Below are experts of layer 4 (counted from 0) of a mixture-of-experts language model. Rows are named router (the router's row for the expert), gate (a neuron's input weights, with its number), up (a neuron's input weights, with its number) and show model dimensions 0-159. Each number is 128 + 24 x the weight over its row's rms, rounded and kept within 0 to 255. Numbers have three digits each.
After each expert's rows: "comes after" lists some tokens at least twice as common just before its tokens as in all text. This comes from a sample of Wikipedia text that the model never trained on. Tokens count by the router's weight.

# expert 28
router:079107143125118097146144135120112168104151084093129097133126171091142109175175105154132160158105097128113137149168189142091155105115133116129117084161132119166106138087188105174155126131105133107120137135106118123146116152090127143114103133155119102102132116119144125122132114139135133177105091131134128162150127122121117084100156165127121151173116100155107122112146118137101123143128112116104143160094144084165107136124168137171129110122119166106071149117145110137129128137139129
gate0:116140130130173136179156136182084139128101126167141081105115151140117100091123157131134064119133128124115156115110179102143136140163107133088126105116138123158119110195091125150144134102106133102136121138091168131119136099120128145100129128085152132151139141138129094099078101118133111133126150122136090136109145145133147086133098164173101083149099108092126142127133144124119150132131123149191148125110093128110126149099155161101119133136122105112100092133091113086127124118114106
up0:072169140086165141110103118127119148114113112107115100164113141122090148123079120112127143160152147170135148090127141099118127094119125136090088160119110165154128146083115149104094108130092123124126140117163134131132141091114164138090132116062125109134102110178144152126122129136123102136123090143136145108086141122107156119127148133107096118094114102098098137098108172113136119139101089176135124136122117099166102103100125153129137170140146103133150117130103140117124053135130165
comes after: " |", "|", ";", ",", ":", " in"

# expert 37
router:150117115117090105120111128127117139083128135166135101162128132100137142182154127130070148116112111132151119141160133153129125105111132127143149121121167122152111106081138089165153204129117139066103073123115104184142148153114117133101089147116125123168120139145115145126164112147143133136150142097111121152149152061142146098152093138097133139123109116142115134116131107108133142178135142130105080137111144118138141117147074126131157144135122143177132086097134145164118158131096141
gate0:154092090116101136088126160157152131151147111149086100112121147181109120112105113122125109122123137120108104116073142113171130092098081127158103134138132147089144125132129102168143135178126132145153087139138135121148146169100104103136095143169103135078128111135095170153143145153135131152102089137120115117154086129123138157136149143150140141106140110079149091156155091125095113092160102154133108118100177088148132129113142109130148111109138134112109123138159129157142146116165176
up0:127149129176139097159148126129169106099092125093127161123086108098184134170148187159167105121108121160133135123144104131110076134139144125097139126169144082179109157129112111118130136143099148154108157134119146129169082101135148136121129093102148124139145119106141114153156106100103170130130154139110103117146128143084138124119117149111145127149129095138115088133097168152124140125111100122099168168131141139074105129109109106113099135178126160104150124155124123155157123106134095
comes after: " ", "2", "0", "1", "9", "–"

# expert 24
router:105127122106127120138115124123146172093151125119094121187142129094123116193168131107088137130130089112141114119116169167142103093132133100086087107094111128150093115097100132179153160129093113111136119116130116161101110136112128138101080129112109123161135120139127167136182114152129138157153138081112123171159148105135124117139115176088143132165127114129132133099123103135122130193117127110083098138118128102110129114123105127147146141148095130163106123103106171137134177133096130
gate35:110159095131128127134157126109121121098121140117138103137148096166118130166145093129092136153138122110102069168128114156131150144152143118127148149106116116136088094100145133114177114171161141140133114116166090183128102175107137122149140139131129092131176124113143130099189132142147144159172094110119114143148099102141055135160100130131135160138134090166148128081114148103126149115121138100156124098125159102136128110122137165155102168140120141128150129129114098094111176145110127
up35:081121146109095148145123134120113140091104105106157104104101121148080098109156165149129111117125159135125190144133101121117141106120097142135131120176123136130130153129165076119144099122126145099145132136167155115114146145117138143137119113105135105110068157199122137145122115122140140156114187182132156164139122098127130078115133096098124107087085144123073110120095106096121139131082165130093172121138130122129131135117120141150147141129092182164134151135132131121142139127136117
comes after: " ", "1", "9", "2", "0", "8"

# expert 31
router:134117105071092140204143159116114150130099147139117125111131127105117110150141097095114160089122154123115134123130158149126103122104105115140147126160152108163082151127175140125180105100106113089128158118126113130132140090106110142117120132109090123104063064132132137100156118146074149158174141079085105133129132139144134127129080143102152124101114104129113142156112119146134104161105106154068119126139135106116143124132112105147149159150111159116148120135132112155122137162121107
gate14:143161101123081107121100129139124129141120137114134134135136148102185130141181128099123088107160147150078115137144124128128134148139133113129097161150138165100113079126119148170135108145122135143129133134145092129114130111127147149135122095122144117099113137134135155108146137139168076177130134157112107074141127085138105133128154161131141110113061146156151145154111100127146155183093145152194115116151096174113140104127130158087114125111098116126081112120126108101117176150095118
up14:094082171081148157135138096126127130124139119179103148113152156173086120130079159153168114133113123130131131160106137122142069127162079109131147135122122114141094133119140153123128160091124148147100128146127122110107112135158114111139100141138120151125139121107122113128117132120108151093108140101125149099112102110130152063108111148127135155106165078089119122118148120093131137132152106149133151150062159153118114079109146129168101085173169108141135173136131131132161129139109152
comes after: "\n", " |\n", ")\n", ".\n", "\n\n", ")"

# expert 11
router:135103120110115138111107157117136141137160089089118109110162132121126107136218143096087136137094139133164123148121151146158133097137111074127092146130176120133103107111121099157136120113108129091123134134175128098107148091136133155117113158137116128138138143143098122138144136149082148137118128141082145155177140129106166123171112140090134142111126089109147127138129095102166108162116146127101122126139120092168114125111102093090139160118155155168104187111171135163151139122122132
gate3:132150109142127096125182130120152090127112134083168130121126144081140121116170092151134133157097111146177124127116125133118120086122122156131123106126153131123101092164099154160094140130106130115099094110115058152134194141112104102144122149172116156144083131108106112134149132128124103128151102111111136130121126149094109129115131087097087090114135088148121101100122096076107118123124127145150126088173157111115157153090192136123126123156125125144104136136121130124111151161155149
up3:100123134125110148087120144104138101128105120138077119122092124136154114125104131183146097167135160109132114170106127116081100131086121152163109151115090180134149136109079111100169137139137097133103119116129120134122093121137101145140162137164160145118148103104150147170150151081119150121161147116153098122108122125144113133109171165125101111131111129153115163151111099177109083140138125125160114122137106124077105095110138155121161200120150134110111138152130135144144116172130106
comes after: " L", " l", " W", " w", " J", " M"

# expert 6
router:062112126137143133119089153120128141111129121110140123135139113127147132122172082130108106164130128115156124131144197137144152120112136094140217125133157115168102061105165060143105145124103126117121142098102112131131157129128123146136078119106117109150118135138157121118133125136124135129122160130068083113131125114145117112123145148108121138125118064107143093113121144099156107149082136097120129158153116151150172139096141164103157145106106163128106117139135105154137150138135145
gate1:109140127178135121148115153100135144158132171126136142141098102091165142106140114124117150134117149104120151097131126081134150097157146093140196178178164125110128124159126130106157105084112143145177131104105117193068146134090105110093130134119127139138144136120131147132130076163148154159113103128120140128145101112096163116112123106137113091125124159160127113157090091150148118111113117118127105129128167151088126135120111120092087138121122150158147109165143136107093132109094125
up1:130115130114156123177180119110158163121116141131134135126091156087125107106167074154128117119085143129091105142137118140150137108100149150111133108173133133154128154161135106107116114136118170135133168107135143118124182130147146152102187119132130148153082151100128135136107091121113061096111165104090122143122107130120133114114129118082137093102110123136142097132094106097135149116142130106125122143162155105085123162125119172141100135121094077113159108127117116115073131167128144
comes after: "0", "2", "3", "5", "4", "6"

# expert 17
router:145071128080163151102117164118119136126113127103115105112108126119177131109138110101098137155120110100108144142131140134076118147121087120119110127142112118138112130064101110144122160128104149135124107130110094101124148110131158084143104124120155162098120133145116136164123105147099168164144119089110121121163141128132147099105167119089105123157100116141115148122148099163150085157119130103147142110130139136166124142090150108174151157158106137136161119108175180122135157195092153
gate3:146179115144126150109137158128139094077129141116093108135089146106102156111127146108111117109141146167129161153117119151110127111082107101122127107136156141118138087106123122145085138154105114096121109153098153143130105118148145156115132153115137142131137129170144124096112184118160105130215133134167097094156161137105101126127170115093126114146076120130133112149103125122111097147144081117112188152143121124099142148127112098139134179117128119126164121105106145129099152174095140
up3:136081160125132118149108129115142129166123117121148152135102083141183097146130158178112108164107089129124151123152099117149139076111197114131149125103108102129129087125153167128130134109128083161097143112108110155123146107128177153120123085130157124092139132134095135128114123148149123139099117079125119125197108131086110148125123163157128116118181137099171117117146150131107136145114120151137120137096130085154130108132127098101106136131145142087137148145090132159118099095089110
comes after: " s", " S", " K", " w", " W", " T"

# expert 7
router:110121123123139121163115132130133143118097177118108134197097116118162114163153150101107113151107116098131175156160132142151084120118127108120139141110124128143079088155110107138141149044127098094099099137101091186144189120156082155135104164125097120165146124099093115127156077131179116149130107141149134077136157108134114134118113168114111145108119120118168138116131129119132130123142127122118107159119120106149140101123156153112137113132128102108120128132132098128114106114085123
gate3:124143102099118116096141129113147140121133173160126111172104105120127081103124106145095167156117103143127175113107089147116103153136107138112141121157173211088145124127121121172117145141139150152097119150125128101114141109159115132102148172154120142119129179137122132132168108169126091138170144087103116086116154137125150141101105118113115150135115078145123091138136131101139143119117155132100126137152165128102126142146138121112114166115124150116153091130128076080184109101126122
up3:092122147078105122138093112118150105137131118072108125122159117160094123143106172119137125138159144136102142114139118150100097122085091121111106112152114150104141118118090102140165133154197145160101152112122077155187138129146130160150093084113127092142132116150170127108113097134159131147123141128154180125146097137123130122114114152124093068114110104101123132097118141123094105131150120092114138085146111133149159171123155094121094144114126168117166130112109102129111129106130141
comes after: " p", " P", "p", "c", " f", "f"

# expert 25
router:122127087108068116181100130122131156118111131126123109136134137085144121163156136101124131109098115102159118147127106095078139074116105154149129108062188136141063086111103143107130168085115183111115138109100121126119151095116097119143110179088140087109105110125151131133171128153112126127128132112110137136109143102154132115130158126142123130131118120124160149112155118160124100121097109103088134134102128138143138137130130103110154142141149132129095142125147173134124126114060116
gate6:107100135101143165129127143139126126130121105103072088137135144111139144132164124170139098106139135126132152120130094160102112117090061130094141119166117120135141155117124102153109098131125150109101094113128130103110198138204174157117166113089112154137145151143111153119108129121147123131132085093095138158175134163104105129131145175133137133160104123167105127108125107170103141148093107144081136123134135161151133151133139134111111141140096121122095127117154103131145080104107143
up6:124127065119166136129180086182125101098125146104139202107125110115142115141131160092138146125106105112087141150116140122137106107110143154084147156079125095124133104142094111149177134149131174168116125120125170141162170135160113142147113173098128111178127145126130151155152106130120104107094085109136157115099099109088131115149129149147124156133161141163085099104123134145139132141135120146110116124125152127124116121127155133112133130166116150127110149142126146188106106136099120
comes after: ".\n\n", "\n", " |\n\n", "0", "4", "3"

# expert 13
router:143108095092130133142119124087092135120111104141133111113118125127135102107142123126038118122093089091148127111111125151115140088113125118148124143129130092117126107112103074124155109131100153116129129141134119152125143125181124136138114127117136114118070119109137123092119100130078130154087136133137126157118156124119102127111099145126088106111116128139216074086079115103125120119095076106140132137140146143120158091173124153101166111189125132120109133133101095112134131134139148
gate15:137122106138097100175116113116094163134140134114124113146179148154148083127156073132128107124127143094114105101097153158132083172144119078135125139127157135093160158161126128123175151096108126135089103128069135118148104119152132107101116094143106132147143160156099104106112104110166073121118133124143163110134120144116123110124123109106141153135086110162152142112143120128091143092169146134160136119142155097142136106087143120113132118111180154162081146097091125132150126141105123
up15:108143129135143171121095120115094097157108140133132114098112117122103128130116187087118115107126160178127091129128090106133084162104149132130121109134125172127136109101123161140099139145096131140151161156162132144128150089108144080113133144128119147158186198141124099150120110145111098128171131126147076178084106144079108127116137119121145129147159141137107125102110111107109103128111139129163158159140131150124149190119133142162141103134106116121143138177148155130130141094118098
comes after: " |\n", ")", "ed", "s", "ation", "ing"

# expert 20
router:167112111100109117135139124092119159150164082142131108117131138137107132118144094117092080145138112103124153135148147151086119089128120096148113095088082113126126107088146161132154127107076120098109112127119124149167129103127105132154131115109161088156093129138103136128129120155113133126088115159067153155123156130137140143149145121102117086086134133102130127133106113130130106138109079086108123127130159084174175154099099101161151141115116137134088122138166119122127155187093117
gate7:140140113138109123090150179121130122130142132106131158095091113094122108145163114165077147136152128128157142111125142103134127118098151153154108099158091121123126129135157156150147135153120098139092095118146141099098085139147117136143135108172145137172134093145114136094111086143168167096090142163125088135184125131121107115089105122127134101125136136148097091124132151106126119139135105125073129118121116063118125121154116113122175144124143141179103131130172155112153156187151144
up7:149138152098060147099170097133140154128135092123146144142122098125132135113101105145099080108094143092165119123105173161143171114130111142129117104123155112167127149130120112155130101115157079128116105137102130118122149141119128158156113170126141105159118123125090126123142133132102120143138093117138128118128107140117137163117118141107142153143135156137105139155077114146156186122113079079098103136154121125129117162130079098138126109148128172121113072161184135074153140126110150
comes after: "ed", ",", "s", "ing", " it", " and"

# expert 38
router:122104102118073120123162091109042139102184120153132125124119126123165152154137129157113109161151113121145136141119171166147122108096099106130155119149137095158121102132124138159132123142121138091128149119141119133125123148141127095132126142079120084178129115155125134141137149147081139119123121083108144203163122135153119102143126169111168108115102117119136112117119123143147144109104121089101093130067148142149168153104098141113153107134110142153105127155146125142160165153126158
gate0:107075116115145121121175139110108106143139140146131152152140138126116098165140147130157153093150160133146109143137103119153101122123126119116144123125106150101161100112093128119144157155106109120126091151145078094142076128095170131121141111150132149136091101157133169112103138157117094104119167108076123140134145149122131116166138130095151119130149114165134148091118153159109073110092129130145128109085147162180135090143093111187099160155137131137137120118116161118147145130072164
up0:092079128149117130102098130098138144169129145149197123104146139126100098155150100117096136102100137098126107107138134098163156120114107140125168151115127117108128111074145102093150133137134113122091134112147098092115122142155152090069123117145125094133155196129129164084155098116136113108125145099161116118107115157154121130110132140083125132107147156170085138137150089151123141086119150090126154132126110127121126141113103159101144162129180145103122121134128135151133173107097140
comes after: " of", " in", ".", " to", " for", " as"

# expert 1
router:146151101134134114133128133133100153086121095110109114142077126073134129102128113108096136131116130176169132127120099155084109129104084154126130141181160104143125101136100124139112117094091150178183156168105115147138117104137119134093110115140110107124144176128106127145134089142106161135163130120139077119140140092101115090135103125114145095138086062091138110120127082146154125144106142131158096172135101102097129111147135137159137119123090095108135137123118127112109167119121120
gate3:092102173140142153121114133126167149104101131154103108098121121118120095102126119166179126087104112073168093160170130135156114130109146148130137103118115071136091112100135127115113104132149138138166100099103123131125121151146131108123099102098134172115135120133125132120073106122156128098072143136151116145139139134121177185103113176173140104128138087090134124134120133110112130125120141107165089112130130107113100142124124076092135108107122123102141119116080128119158090148115100
up3:113100167080121115201103124143112088124132107173108120137091116160131107139161125094126137142068120185132140136128156096126145132107108117180135117128137094133110128148132157120098136154169126128119147146147102101175153095083126166140111129133150149181127120120143048123119114093127105136142145078138123120084122140121128139115139121165104134121135090080148117112135138172124134143151137131121144140104102124091151153118154137146155122120149165122124102138115153148112131096143161
comes after: " R", " H", " Ch", " C", " h", " T"